Experts of a small language model.
Size: width 448, vocabulary 25529.
Experts: 160 GELU neurons an expert, 4 picks a token, a sigmoid router.
Below are experts of layer 2 (counted from 0) of a mixture-of-experts language model. Rows are named router (the router's row for the expert), down (a neuron's output weights, with its number) and show model dimensions 224-335. Each number is 128 + 24 x the weight over its row's rms, rounded and kept within 0 to 255. Numbers have three digits each.
Before each expert's rows: a language model's description of what the expert responds to. This comes from a sample of Wikipedia text that the model never trained on.

# expert 37
Description: Digits 9, 8, 7. Digits 9, 8 and 7 in years and decimals, especially after 19, as in 1998, 1994, 2.95.
router:111179126152132118115134146125139139077108135131098158134130132128136103124129184128161141161125148115155154106153120101142144132122077101118116097108153134133121132153124136130116163091133143172100127159112090160110108081109107172070139110120110079132127132098140167116101139150118162168078040151154134121133156128155149120168159096127
down0:126177131103106152090102120116159158129118117105137126119125110135141143112107074139069127143090148114154148110137100160123139117173138193126087155170143138152162133125112159137164142145117136117118132118158129123154128062168115112091143105109112116171138141094128146091146141073126141121160107089125136125133161108121198127117116147135
down1:145178119126142135108140100127102175149114111136150090135092112133140083110125135126151143159162153135097071102165136109123153088158117135139097152133141154098119122122121154154150109107120089125118132098125156134093085140111117127123089126125140114129123120128126155117106127147122067117104105110133155142081117176144181093156123155142

# expert 20
Description: Country and nationality names. Country and nationality names such as Italy, France, American, British, United States, often in table cells of sports results.
router:150119159182133122078115169122134099100080137135140179132127121090103113130118109165120159170122117149150138163117106117166128128151074149147135097151119119129121161088086109133118133109119097148119100099133149142082110119150084132096126082083111113121129141113100139111157160138142124103146144147108106117142123119173135151143185072103
down0:145103118118152128139120122093173128155148099088111175136164109152124134158119133142110146141105133105122087197078098111110141132130122110140132120137110167155149121126125082146139180146137098159134142136105164155125099114108069116094137098152121105101150129152107162133112166127069188147124107112138145140096080141123151140136142152152
down1:135123169088138157114126154120150113159126144147165168144135132083095096142153136135166116145106141060115184133054123108148125121127180101154163154102091118168085153067115171121119127096123144127117108120123097144104119146146146126118102123125151099164123153119098122109120141162117101103161117149083151122115198109163140144087089147114

# expert 4
Description: Commas and adverbs. Clause commas after a noun or phrase, and adverbs after verbs such as now, often, also, not, later, then.
router:146139131126147121061140164121147101101117131124206144154096123161103118142113143145134148160124109128150146137120114108157102141152121150154133135130119125117118139128116117118114129115114125149097115110117120126108134112146080159093093119118104133126113167093107130090090187152174111164135079146113127150131110140160163167158110142078
down0:108087089079131130125094111102144140108137089093132161088153140069165121107158136141117138136126105114134128103142109141127097132129130109091099111114139130060183155117106134132072087122155107154078077169113140117116085104156138109131143136123124126135159143132130189111176117129121138115102108180110116093130110159121098115127158126126
down1:113093122166127106095094098135122123109136119097139122132148152087162130158183178152139134145145123100143101144142149173101133166113122170145155142154087165158125161123147130159131112140101155125112114111144104151130105159145101116118088147138165102157133063107101130188136114127151085114141148154150144130112115163121113127123190118138

# expert 22
Description: Determiners before nouns. Articles and possessive determiners, mostly the, a, his, their, its, often after prepositions and inside titles like Jane the Virgin.
router:133141150147145159101111126121154128117132122159162151128121103162105100150147140129142137142115104101110134188135125127141133134148057131135143115136142151111119164090111088089112155094092101134101113087150095168104132115164097152098099111126110075112114127129112162115112145154131182116111108148107131116154161176141129132152148083117
down0:119087117145128148169106146145109131107126133138156183132132079093106116119108130140186102156119124139130119148139158148160142117106140158138151153072171135166146141153151150066114143127127112145103108148127130121119091095127127151174128190088146135109136141135137130136129140121115132145096147118121134105059096101087114124122122127150
down1:107105124174110145055145085142201125134141127144108132152188160094147115104122125095147128092110145131102088159132116129194101122121140138109112132079135144144125132138138135134133137146159116108106145129164139136170170125104141103106133116113119157110118139144149120124147122129115116152127138132108154167133126157108112132104125149069

# expert 10
Description: Periods and decimals. Sentence-ending periods and closing punctuation, plus decimal points in stats tables and initial periods, like 3.85, 52.8%, St. Paul.
router:130128146144146127106136150119169129101114164152147158138082130178115121152136144135172147157101139105164161148095098100151133097158108151139143109132152129173116149088107141118117137098108090143086122088119104163099086093154097161087126121082094121132103131094094136079091143140115174128128083142123113151128143143121142125152137106104
down0:088071074102119112128158104126120158131152146097122179105076136159126174155139130140168135134083145152088113129136160116112130110130117109120102130119082101217131093158156121143123125116150076142158153093156115109143110108110120104123132152112148171143142099103124130150101082150145157101133139149101124179120168119137150085106126123107
down1:137137116156118106122158095117122125130135167138138094100142133120100162144140145163109106124114130105158138126178165150152129120138106134101104118120123113127137184124104121123148125102152091124135075128130176119117101107128149164131122158109154117103132110142147107138112167153073094142101162122141088129125181128146126111134129147155

# expert 16
Description: Word continuations, closing brackets. Middle pieces of words (soc-ietal, anti-quar-ian), closing parentheses in table cells, and nouns like University, Museum, director, end.
router:141140152151129139088124135118163108103114146149152172141094098159104111165135150137149144163110115116159145154124107096163119114145103139137159108144142140134119131092105116111107137106108124153096102115135094159100110099162092161104104105093097106129106139101103150105109169145142156147123079131117122156149143145129144149164138114106
down0:150173167135118118139130130138117160112150103115085111089119118151137126157086164102124135110153083144101133130167138143125114164104136155127138187124102124151132133128111092123117123090134126108143113162138118127111122114139094090102159150147150106081150133137142197151097131132081127116129112139114094106108073113134147144106150136103
down1:125107109126136133141109082114113129155101116125107171133099137105106129124110114153128133133133115155086104162108113109125129134126143105161137147133116089146149088118113100119125125127148170110104158132148177107098144107113130141113148169133157127157110128089126124111108133125121166146112113116150120157117110153136126132150112135138

# expert 14
Description: Digits in numbers. Digits 0 and 2 inside years, dates and figures, like 2000, 2014, 13.30; also time and event nouns such as century, million, final.
router:142139152152119155098141141116151133122111144147154162136117135172073121149138128136160138154116137115152147126121107086155096108149112172135147146149115131094119139082109121108115129141110102141082106102134103137103082106148116157131108110091093126130100151094122145113094174143158155120115111126101123139156127153121135175184117105101
down0:124110104137110150118108142127140121125127099125104101123123149121098106142197187160131130066140144107126125127104115088138131132139132121125094103129179124131104106118128110115131135166098172089118119107137152130129108141177105139115141122131183123133132120113124122144159109132160170137105156102141103132088101174100099143091077166138
down1:117107083118103145146095150132147159113118164169125166106112137148101174096103128120098130168157145148181132088111133161116147135154137099103167144129117141103151123116135153137146117109137140119112135168142123108101115143134113111127145114125118091106146129196073141135144131132127121140140108115132146128122116110128107152176119138120

# expert 42
Description: Line breaks, indentation. Line breaks ending list items, table rows and paragraphs before headings, plus indentation spaces and heading markers in lists.
router:147136149163130149097117146118156103096111149155147170148095111171118115166129155130147127165117118105164139159125108105163115121156098142143159096134135139124117138099104115112112128120107121145099110102127102156098105098158095162095095117087093123119102143102100156111100161140151154144121075120113126160151134147128146146167128118116
down0:122116112105109130116139074149148159130159141127177166089108130110125118117166093114131143100114094123191086110152134112139154107134131087133105154122174148135068127078134137095100106147132107125133162160079117141095160124085111132169177148114129153123109127123106130132115131140188154109110121134130110163146125145125155120157123155165
down1:143123151150092155106136139145121094143145113116106150138116119128097122108111169159103079123126100158146179153117133152120100161160141136113143061131140146122137120113124112111149159168117112072133127122082141119111127152119089139121116116147150118124110138112158116152114158149109122153138141141129165128113095089128103151108102128115

# expert 9
Description: Unit and capital abbreviations. Single capitals and short letter pieces in abbreviations, and units after measurements, such as 76.8 m, U.S., AnimePRO.
router:112138163134124123104112144111169124121085157147146188135082100151105140148151153123162136151114113117181118157124131107155127098123100166136161115158121144121101140097104107123118137108124127134097119104159115158120108105144104162118129100096095103126090147108127154108104171148122168170127099134096109142123139117134151133144154128108
down0:173104129134115134140140126124137129146093115141143173175144138147136158151157138141154122112122089091112132106164090128134141095137147113120144135143080138172082151141112138138092127120122075153101143115085114152136154166099159126139143089166118112171132156138164106103142104123116101186160111140132132103086122114111118100167135132108
down1:131112123143132104144136142106130138104161165106155099137095126134162136113154151136136065143128139113117170140146131143133092132115122123082135102122130146133135142147210122111129138119141139149144122154116144129108089114131123104144149166162142109155143133147144120123087144131121096126119115156116147166101084103112082153155121124108

# expert 12
Description: Apostrophes and digits. Apostrophes in possessives and names (Ghana's, O'Dwyer), digits 5–9 inside numbers, and prime or quote marks.
router:126154146150158119098102148140163106114118165163148173139110075161135124154112170133140125152118111112164127146103142104159093103142115109154163114125162148129120129107110133117104142121104118154092121088131122121107134108174104152086088108094113129125108135123130132105094148134145149152144096140124136146133147158165121139180136126095
down0:133094108104141140126127146130120160094164131107108107150128153147139145137108117106117143143127158128112102128096139158105110133141154161139114129164129124151156122124162100080164099140117106108090106143121137107092168106115106143139126148114077140113102135151131135125122179093082149128129130122120125130131171118078128156118142171095
down1:116119087113172125109091107101118108189158127116085146116111102143175178085150122149139157132145106129108165133137104118100088145102110127114108160131103096105134122116143121117119101154102132104115122125166088157128125085094121186114126129134101148142130142129146128122140127103144128110174142131136093128167130132141130155094112116135

# expert 13
Description: Space before numbers. Bare space tokens just before a number, mostly in table cells or after by/in/won, plus up, down, $, £.
router:173136160166151132124112120115184103136089131135148146138098113145116072164119139146134175141125139128146123129106137057144150180145117122127120115152117110143109139083127139123110118098123148137103088105136113135109098100154087152116127103147115114142135150131110126112142145119128139141133087113155120172147177128117128112141093138116
down0:139118119127149109128159141135141138129157155147137133176099126105152073134120070170099143121105124127141113158110103137166135079134142147140133128113108128123083112152134156131136141111094145144127164154154101109095146136153116040134120136113112126112114141136143120125162113123170097124103123109095183159081140108091116075080100120183
down1:096125108175140116133106131142157118119110136108094086173134125109108126090148099129134122105181132072068128115111120122135111132164166140113088126153188108168135132106141128105139117127127101134105092122159135144115149117164126171145106141123162117126137135096116110152174101104142107094128123116125129109101094156134110085107108091178

# expert 6
Description: Common topic nouns. Singular or plural nouns after an article or possessive, such as film, season, team, career, curriculum, schools, album.
router:120174151197123154095168124153149106112123149116131139140105140158103138156130104104129120177136135114184127104096140133144129132117115115114135162127139138175108108131095131124126122105097131164133115131102086141116104123114125172132120090126098112143093140110076115149113176130134102114144103091147096131156143114090143131173116139129
down0:110104104139115153063126117146153153127137126149129153124121103175138146156156130098138083125115138108191136117121123135136133151114128145132157160123157139131134121103091143118181159107103130146122143123101099126118149114124127116166156107126052142098131131112106112118132150151153103134124128114132138138187149113093157131144107140163
down1:128112123118149127123120163159096107134118160123128147144134121107118124150053095170132121115097133131099165145103135130175136127114090172133118161138122119117128133132113118150108126104145114136128139099126115153141164116137113098131064156142137128133081114146149127119162091137140120117140128141149131099150107168135158147148090132131

# expert 11
Description: Line-start list markers. Hyphens and pipes that open a new line in lists and table rows, plus hyphens inside words like re-imagined and In/On.
router:123153174134112141046119125096133129120130141111123155123108123113106101164127144136155163147095148102134130172121132092149104111106132140188173107122158162119119113103097102111128148107084097141073123156111133148118097101148121155100067117128092140160140141160124129110118198116140138126112088154151102117156127125134138127170153105086
down0:087180127131061107132073076123135138110132091135121143151132171103116161100138130145108115139113114140188128125097122162133201137118130110118116163125139100126108112131183143151150154139110133119162163130126131125141100135114116147114097081129158072106072120128112145130148129147137145149169111138162069161157133113125184130133115167131
down1:123131112150080145131130128112090170143145092137111107095094122145130106135114137135128137158123096119077136125137127111120109153103129140157147121099099133124078111173109121158160140116107141136114113144138117151148051084133123080094134115135167121144112134139131160147156147167111102141107125149171122165136143150115150150113109114107

# expert 0
Description: Digit one in numbers. Digits, mostly 1 and 2, inside years, coordinates and table figures, like 19'1'3 or 202'1', plus some common nouns.
router:141151134133124127091125126095172087117113168135148144126086104148130112184117138139132175159118147117153115158106091096151157156156107159191119122164134157104129119086113130116130137117107139141117103115102094147112128113153094166107133110128099095119123142115086132106123141138151179141150091111098130167148171129128142147140111111097
down0:111084142128125176165156114131131153143109129128112095126128126141108148071084099133101111107117128129139131108128169124075169100126135119153131082134125119108126157123137114103104147095103101098129113127154143171106109150100065091142162120103153118130114130159135112152165139111151175144079126148131110100094133111083122131143114125106
down1:129155095153088158128127126147137109133146125123134140154145114089167097115114170110157174139122159062155136174138174144148076142075116131150159132113142158119098106122161112136110120094118158124172132127166121120126151150095137107089107139140115143183129123125141124111128102130170105159137151107133144136140171156130118144145128094109

# expert 24
Description: Commas in lists. Commas after names, places or phrases, often before and, which or but, such as "In fact," and "King,".
router:167142138123136161108123144104146150116129139120178129157123102165122092116140140147124122132098115126130156193119145112137094138135140116158120124154125100132120126080125164124107162113128126138106100139103140128104112132115105155109116118145117104118081152130095146117118148161162113194129085120155097167133114148143142121157156084110
down0:155122112143114127141139103132122175138152106102129131114152156104175118176175124174123114120124095109151053125104121110140105115144126098138092123117127175104127120147105183136152096133151140108109152131145150099132140107183126086111106108097126096174108107128120120167193143119147118106135093185124146138153121122120098137162095178124
down1:145088082147130156124123083092140145142128140138100103145103118140158113153143091149118120118162104111108123154074117131100147168134119115138068179134173161158124134154120127112096102136153135153130123121136141093150143111095111116152158100126088095168097144113085139100144111112105100132101153134123115100089125131194110148153137114160

# expert 19
Description: Word-ending suffixes. Suffix pieces ending a word, like ing, er, ers, es, ies, ly, in Ski-ing, Part-ies, aesthet-ics, often in headings and names.
router:161110149149127113123156140123103139067121121117130140127092113117098124190125170107137118184112113115161162125144108125148131120138147128132152121141176126128137140081105153096112164113127141155119092138089108126109131091147075169149131125125090145157104135099117149141139159162134124092106067117129144122172132126127108136143176117077
down0:136116140139135121165144111127153069105149139104113145138106101109107144134165125108094158111165118170148096088143135175132112136137159158133128126134116109086082149106115168095148151077118100129147145160113097152144110103101102140125107125136119142169105094118150126146108104117105096135103128155137159144137099095085142106115136151161
down1:132091144087162133153129124099125124122132118132148173095124100162170107160161155104129161111175102129128083125075133127125148100129140119111122116109123100123157145147125116134152140122119106155103090134112154116091121111167108100093131114114166137161124073127174128158100154156114141143112082133132116130128094137155133141098153071133

# expert 35
Description: Dashes in ranges. En dashes and slashes between numbers in year spans and scores, like 2016–17, 1998–2000, 40–0, mostly in sports tables.
router:178153174136118134135142149138145131099138141132135164170102107204103113130102136161129128155107110107155167149144119120148069122185123154153146123131150143119107145141091127113123116119115109151128115141132088148095125098144087134123106113146110113119111157082095151094170158171137186129137088115099117095134119145099156126130147094132
down0:111130162138115148161151098177133112120119150142112149125131133138135090192168141115098149135114099133148095173145168105174150151146147129169162115155122133167121102090137134092119150116109083135144137150147164107084151079084140181120122136093110144122178129133130162086150157133136108161157117130109105116209115126133155121133109151145
down1:181091104116147146134152127107119138142105144130097128150073121145181139054109109102148149103123116143139138154147132155115119117145135130177176154123134116104096119172140092137120093127104162105126152108104156116171126113157079137152160092115158106187059133147105138123097125121144113101128136179117131139135155099155169137097131116115

# expert 17
Description: Zero digits in numbers. The digit 0 inside numbers and years, especially table cells of zeros, as in 20,000, 2020, 1920.
router:142133157150129163087133136112142163126109141145147158141122162178080116144134138123154126145119146121150129134118111110144089114164120170135152124148116137085117143071114113113105113161114104146091108088134093139111074105141124161134098107123101127115099146105124146117103157135161117123148131133108136139157148159121130156186123107106
down0:158127113142137119136108099156100119194128146119128103117175177148122113128120127141080111066066119122167147133144194127155118133094158156117173105143103123138145142158125119129122132108114108145111115167127148151156138100134128153169117118116110135160143119153125104130146118173144122139151099129095139109091129135119147139198140105149
down1:109161098160108143166115103149137116139100137136127129083118079112151117186151156155132117132135115126133131106104122116108137130126157125137121146142102092124134093119133124139078144132141111202119136104089120119128129127103156098146146148152144172158118104123117168127146165145144136141105138181135095108133127118115146114096124179130

# expert 44
Description: Coordinating conjunctions. Conjunctions and joining symbols: and, or, but, slash and ampersand, linking nouns or verbs like "automation and robotics".
router:131136139164131159130122142115143081109129136157107145136112143137094122137116145166142112154107141091153128088135097129149169124151103100097113116155155094130112145094113114102118125155137113143111117124135104135120111141161111139094045135097101106134109127097120102137127122124126144128076143165129108102155151161156154148142136101123
down0:140140134152148137139086146126164117116155113128142167111170143116168138169169146127114166102128132128149180112141129140157130126129145098133166118126148142113168140138124160081103121136157133144120137154117132115115111092130147128134144100128140123102111104151129110116123153141139169102128095131166137125134133149135097120141102117147
down1:133166075123147128122151198105144128134157132105113122098170090100156149107159110113144145152122109144118144132124122152134123121143137157142127140164118141106104104110140114109148104157150102165114100136103119137153129138065123094148142130115142122179155128114127101156118112102127151102118125125119113135074114068109117135103152102115

# expert 18
Description: Prepositions for, with. Prepositions after verbs, nouns or adjectives, mainly for, with, at, over, against, as in known for, worked for, record for.
router:163121150119110143087090124099180071110098138133146158163117146125136132130135106119141117135099134148120157096046110122146162103201165166132138095126117151116105150129114136128124136099120101155106088145148105169128133116136113166090100113103131133127136143093120142145166140133117128119112038106116094144132148181153104115159160128112
down0:110167102114087136136134103131111107130144144158162116147110178101106194114121174105151113107148130152166139130157190130152113105168113130142099117157110105095113108182135155104100097148131127123138108134125164101100093118141125094167111118154104107148097127142141139128095106112117101123093114110115144129162126147190119194142109121171
down1:131150149097129107163123128158140095117130120110110111129131127093092132119128137110098108136088117130105120147125180087166131149081088130120172129127105118130122122146107100147118126122120145152102091092128152131116093136132139080118098089161121068177109142157098115100129107112142135125084128164091168152126088140151129138170121109131

# expert 26
Description: Past participles, verbs. Past participles and verbs after was, to, were, such as constructed, used, released, known, became, rebuilt.
router:134140135158127102160147147127147165106124154136135191136115104131110088110061106123129115144125161098150143094108118126148113165150098155124176141132145137167114138091072112125089130118103151198126142113120146103079116118179118145081129119143101136181122141111134151128122151131148138132073138139084081146153167121085174081130119124100
down0:171149137056106173177163083136138127091139135175103095185138116183102120139089128159103155122113139111131148092141113120113112135128176114100099128099125095108113128134168154126123159143149081110133123109151142106133104123046143170175177173093148109182150169128100120124144103111101148140131125136156123131104101125159102109153144136121
down1:143094143094139140147115173126128065170109156137181076157093117118139119130144111083114139081187127170071159115128128116107123103105134128122104127119139108107120126160185157141096091070168150105174120123139101147144139112092111073167133107068154135115128110151111119138131104135124141131161133102152132125075163115155134131108183113082

# expert 38
Description: Heading equals signs. Wiki heading markers ==, ===, = around section titles, equals signs in stat abbreviation legends, and some line breaks in tables.
router:147134157158154145089117134120166120107110150135155171144090103140114116149133157134147157165113132096166138143116110100162117115144120134151146101163152135118114125096101103109101136106100127155094112097125097142091105090177097157115114101101093123124092144095102149101097167133131155146124090102115131165139145160130130146167131117113
down0:131117147113189109122098154082148117130116136103119121107100148139151128146114140118128171088181136132117153155153117113098159108108133142119158150126104086124131139122146151128125106167127147094120131110135126127095092187127096137115120154147116117099138105127128125111117118077125151115175104142131117098159107156114132091127151120131
down1:143161103105139142125084144154115160110131123138112175103126126129089133110167138115137103157186155132145129143170075158137137122120170150112132122084115106149150115130093176147124132185139152111098144078130133091099165113077085116124129107127161124107132091091090123125158131142119145126094159133142131105166158128188158122103148139133

# expert 46
Description: Locative prepositions in. Prepositions in, on, at, during, from introducing places or times, as in in China, in Torrance, On December 6.
router:107140157139149155129152134130122145109130111109133120127104126114129089160136129119168102161118138119151123166170094117137151076054099152117153112110109098115116131113117146114138142125122154108121112090061111141130113098136102132119113090130120125144126155129137164064171157082128128141195172109122132120135113114171148160140167126131
down0:137132118128131157129191090148125127130156111156179121123149122106124130112108117141085129130132125127132159130172139172069151121118113157150125136129113099134116158087090123100070129101128121078134116085173094121137112108155131161099134107140137112146153130151158138123179082137110117119137106130120134144097144080119134140129113142127
down1:105111132139145133100083135138154140189116169150138169108140134127102135138121144165144137161122138140114140135128123147126131125080134101101168113113127116142151132101134151156110141147111119082130119102142135133105143151162138100111134105132133121129134087195097123129118135103091134113155120152115138112116114103104116087101067148145

# expert 34
Description: Digits 4, 5, nationalities. Digits 4 and 5 in coordinates, scores and years, plus nationality and country words like American, British, USA, States.
router:160117163148116136088096167105163126104110124176135170134097116141126116149123144124159136159084123104149144166110089109155126093136116114169156100176136112166114142091110121116110131100104112147099124064136108169096114091134104176110106127110104132135089126120103127106125143143125156096134093165100114158127150148130125121145123100105
down0:104177095115080131121199099117137143097102190163115098076153161116126118124173158144095136104142110129151094154129122172119157123161138151110124112145156139088152118111128111128132094089137140097118148141144182144100121087139144114161111126075143125138143121113119141098114140155112165111135114148114124124112110135107122110131125141168
down1:100107179113115128098163144096128091115146105140166152131105105135134114106134131146135139162164148140140157125118110150111150125113138106100082085155135125173113067116166096128118139123092088102157115133109103123059159140119089152159131149097141131144122106142138162150146093129144120136124076115162132175138121148124146152095128124124

# expert 21
Description: Prepositions after verbs. Prepositions such as by, with, as, from and between after participles or verbs, as in directed by, graduated with.
router:148144123143160129118164145126139132131079180140134134135110143156097105155134148149129180131121110121121129158127141120162083107122140116135182156146152151178114164120126157119092113073076114158109116149131115143097150114159121120131138120102116164150172163147127125133116123143138110120071094116079154136136166088072113154114127119081
down0:106103149113126168097152129138119121148112125160138146131095131144150094143133137106097156115144092118136079152146099121122119141127172116094142135120143143127152151119147123107139127093103143122141093125116114112126108087129122127136117109108114098074122131126139135132128130125110114160119103145145147111129121093113152142095109151096
down1:138136117140132106119163144117099131171161097148132147132150143131161161154092107112096131136173126111145102109088131123090098152136094130121125150144122120138122101171155155124102141111153104160140125130122139122109131124145136111144101141172126131124138140143087131171120134144146081142114131128103073141112088138119115154111128118137

# expert 7
Description: Mid-word letter pieces. Single letters and short pieces inside foreign or rare names and long words, like Ale-j-andro, show-j-umping, ad-en-oma, Vietnamese letters.
router:130107197149122148100133141094147114083075116160128182140100096111121100177138174145165149164127128111188157141146122108145105131140127131127139106164166103121137174097107118102143162118116162161101099132132128125102127121148099156132132104097097096171115125112105130106098136152127166133119097124147128132140133146163120152142142115076
down0:134150112147087140126124129123136126115183140201125152127131120106061114165149130177109134124155087157087092131165102137123144120138109155085115132099158138132140114090103146108157123137137150084079118154151145115163127110158097151137114120161107135136158154128141124096138173134125146111132112147146080127169099090104186115122154142132
down1:106086150124105127094119102175114120143153123144080160131125105147097086109134128146128167109116081130148165135145125126074140147142149127161117149158124066114162120090124105114093150112096169149147153104114097158112092111133110164144169134106131082058137136126133116135122149137119129142143136113146152161115125115148130152112089118130

# expert 45
Description: Mid-range digits. Digits 3 to 7 in decimals, scores and measurements, such as 4.5, 2.5 cm, 3–3, and sometimes a closing quotation mark.
router:148138156145109149093119138121160104115136121166139160140092114148104116151138157158122132149078114101166178158122117120146098085165128103144169095123147119179118137107113081126115125109081169177111122084131138157119129087149132184075089109107120130129103137112119132167145153143119118142143126148110131166106144154130125131189165099118
down0:144138153128086105139148127152163094096130143130121091142168137103116089102137122168111079107129119148153072132121117084122166123145118108133094141156130132139107135154112116153118166133134149079110129171142128132154120118158144122126134158132155174156145112104112111125099151104135124109138125152155100136131160105133102160147075101151
down1:106103094156095110141126128099092149087120147093160148087144146131102179160112097137114118114139137155150145121126130121147127109149118169130125120127161164090184134088149121158113114116148134134150145128113112079113133139151097116156124137147091130144138138125135101133070134152072148103174087130129108143152146104140089145121138083122

# expert 15
Description: Mid-word hyphens, name endings. Hyphens joining words or numbers, as in vis-a-vis and snout-to-vent, and endings of unusual surnames and place names, like Tapan-uli, Wagg-on-er.
router:167133160149110138102188130146143115095101119111113148134095134082133079151103124144128151181109146090137137135133101112134128154113143127124145122153171135138136152134113133101133163152121141169107105119096078140112127084144139143122135114133053118163130145124100131161150169131136117121146066132147111124141123144153112144157152122041
down0:125130081081108116095085088176178154149145156107109104143114125150145132135143118097128144125127138153133109114153156119155123122114138137141119130136113189088120115109147137101134102120116163120135149077088128116126153164152126150100142122130143146074095132107155137115143159131150125138127113151175151132092106100088148175096117110154
down1:117074102124120120129179125108136144126188116101130132145134107117172134167143137113134137129093123140129144149108156143080088060116129134170132134100135133087145133135160146117156104115130171121117150156163091145116062150125146115145113134188130121136154154121114119124116106139100134174148103125157162161117138137156115122131096101123

# expert 1
Description: Non-initial digits. Digits 0, 2, 3, 9 inside numbers after a first digit, mostly in tables and years, such as 1'3'7, 19'3'0, 181'0'.
router:114145149146129174074131140123144104099124159133147138143084106159123095203144141130167101153108127134158126161116107109168102110102092138135137118144130143147120123097100123111137137148106100177109114143119086155124125097152088161119148111114105082120128142100106139153131146127132129124140115107117115131151154170138153146166136096112
down0:128113136136082140113152140126147150151148055108108176115125124123145121157123126118129114158161107123098133141096107109105139128127143125130121083145127124127140113118116113170098112134146119131112096127161167137126121118105158113110127120160104179138124094121116143064126122106136129111114126129114113092140122132174118154164158137140
down1:139098163181124172089142137174150097109132106104106157076107085160120144151159140079158131116152083143142109132133147130127145113124145139137102115108128099138086122127123078109134130176082104117157167148147163147161125161113145148110115139138168088109114143118111119125139119066080122130107151120083124123150127168129073124091070154107

# expert 28
Description: Equals signs, foreign pieces. Equals signs in math and chemical formulas, bytes of non-Latin scripts, and particles like de, Le, La, no.
router:131125150150123135096115140122162108106105149155144166127108111166111120163137150138155148163108098107167153152122105099153129120144104146131172113139139139144108139097103111114113130120105129153100100105142094152091111108162093161103112106098083114126104144105101143104128168133144152131123081128113126170147143154131132126165140111100
down0:144153094153165093130153123073079158106155121130165118109118104153072126134117118109087103134093146138119122130127132153099114180132115105158133179114160108108109093099114161116119144133118127099141134111117129110138144118100084126134122159137137115135144163109116111161095139109154149131135125144135107134153120075151169134101101153161
down1:135104113154124101130133092121163136136117127127118126088154119139111139149157137145112122097147102150116108093146127171109128122090164173084077099108123153121121080148134104127125125095170133128172109156140082146112093163110109079113145156100129144103120095145141148144113137173141129086094090094159136142172124134163071146142100103114

# expert 39
Description: Auxiliaries and function words. Forms of be and have, articles a and an, possessive s and his after a subject, as in Divorce was, It is.
router:114171173152155114113115157109120127106125137162134140103104118101142180138092122123120143147123146132149198107159121135137116105105133123152147152130151122095116129129117103137112202114092086141112102138130097108106138109124092157141151118118116108137087148097082106179127150134169168146122138127146153184157115131109117074141125144132
down0:149107150128137154132119080132183124103172125150112107113172112095151106126163168164113090152121131127097117166097151121164167090148151097147135140096107137128138140102101101116131090103175125136098109161114134143124124136153134128127102095104139113139110128154099084101128095140101141161115139103112162158150110118101100116092191096137
down1:142156102115090106184123110171127109156144099147138173119107133132148106172130155118121152165133158090141146108135146132139121165119138149113143111120097156096144167148097176142111110152120118100130110146136152149155141134144134095179121157141089123157112120126132130122130114125135125113133126131106091136111157143129128120138170160155

# expert 29
Description: Word-initial capitals. Capital letters or opening pieces starting a word or name, often after quotes or parentheses, such as A in AI, San in Sanjay.
router:126135124129117124153119143093139143129094122132145174122093102120109137157146168149194128153140119127175093133105129090144138113155115125110145091165124105143131112156094126111132098092136129124073105118143109196082126125148101153126120056157109127168111146147100178126123141138124169154142121132110089131118142136093130128135121110137
down0:164101131131131125139141102146154136151138164112113122098089155094108135114161120120072102123153150171119146106063109155159164096089121134132160208128147150146187132135142170140141107158093125141162138125152156155144107147110119125127174123147106107060107123141151127098126164136195127106122085097138154163133086153103129146128167094128
down1:160134135148169132123186126083116132100105139111122089135138155138128137141111126133099167102105158160144152110105090121138087121174120101144132165103088097175138165080136119141128130123122156087126117125098115135108068123155172090148138095093123125080088138159184107099174136115082124159153125122111136091108122140101072139120145130107

# expert 30
Description: Digits in coordinates. Digits, mainly 3, inside coordinates, years and tables, such as 81°31′, 1972; also = signs in SMILES chemical strings.
router:135146155155139146088131139096162089100118150145141176147099098155108112164136148137151131162117121109169145159114106098148105120151104130128165113138147135142112135098106117107105134104102132143101099114104090156101107118158105162074116115106093123118112146097106148091110174145134167160134088134124119173138139145128131157160143116098
down0:120135111092123145149090186133087144094157142147118117073124123124112120134112143082136153118109139159142120122104148132166082153145119158173127168147088112114136083122120119150132115113124123172135149091128161163122141155105107135154057135112138096148116111113108105088141129132159096111119150106098128116113130159158131115100125137131
down1:141113128156127173122122110139150166136100118173103088122126128077123144136153172142169106126122108130154113129081126114094136174123085168096125120112124118107110115122108099099086114128117119088163113133089091099149119127145129119127157136131134126073096138161103171107153104135120130147166144131142110140152146167170105154157104144164

# expert 3
Description: Short word-start fragments. Short lowercase word-beginning pieces after a space, like p, d, t, c, dr, st, plus Total and end, often in taxonomy or stats tables.
router:126154142141134140103096141097114120112129123127146173129107113165140166148136198117172144182127070119163127129137144132165136119158096172121195132134138149120109124116092111110104121085126123134119095162155112150107111105161059163131089109151101166129064150106115167113115179145149146134147119130098133105134129125116138147116132129118
down0:145116093114127102089164129132148140130132154119123134134140160113106129127172107125155141106127093140157133125084133128110121168134138146114097127139143068158139140137135112109155156108099120105120116136151080097105101114154109141169100123122098153123127113158127132173142173079133136121079174140133090108126113109151170154166158131132
down1:128099127137135156081168105080174103123150185102142159161095134102130115108116146120126128123159113135135151122133110132153133070110155121139133127167097160117065125150134147128135100154092150129167143102154129089143135133135180130146106088137105129125139158107107130124158146134160129112169148138132123142141179093116114080105117108139

# expert 27
Description: Adjectives and place words. Modifier words before a noun, such as New, United, National, North, and colours like green, Bronze, Yellow.
router:159149133172121151080082150113153106104125153146131174110097102167111140172137163133147125173120099131164107141138132105168137126110081144152171089128133142119107138107098125111101125096110117127101117130150098164104087097168086153097094109141096139095098143125116167118149178133146144129144063127117121119138134117130123156142134111117
down0:160131099110127208137133113122132130093134127138151132136146143155117134127132123126117127179136126086120166152142109101152159130124134102130128140132095115116124141135158116147108081123104163074132130143127118085071101092147118153128144139141149102126154129101103128135158154121127147125127159163085132111098128108126128140143084137117
down1:154144138169138094119150114108131142168134074113121109112158121097152108124148086106161120132130103132129095098101116107102125110095147145160064131137131116108135125165149142102090087150126117108152156150099131089081104159152091173150110098142093112156137139133134159074126099130137175158092155141166141145133143142134140151112143106142

# expert 33
Description: Line breaks and spaces. Line breaks after headings, sentences or table rows, and spaces before numbers like ISBN codes or scores.
router:139155144203129119132125141134116111116108129118113131150105097154139095142055113123168149133121113104159118115108101095151100147084110133128144119123109107150097145128119129122121115137106103124103090123117131168127080040134090133078091115074110140133144167126137134140124135132156113140172096153130106157129153120103151130120102134138
down0:101134165153118110168104142146147102128125151139177167149125140152157132090106157137106116118134105101154115146089147127137102151108164123170160179114126104098069139184111184141125122117163115142123072131118134134149091104135152096122106134112117097162112101129127142109116148127128126080115114098105100107144140109155100118070107138173
down1:091096078122102140129116123135126111159123131133141105093117115148145153125127173152164117128165133074154146101093119111139118118099142113139106106114173112090117138095105094125114085143129090149153104136110153088128139122156121115131100103105103108157125113189141111122141142138151107129114149136176145155118159135128094113139123141142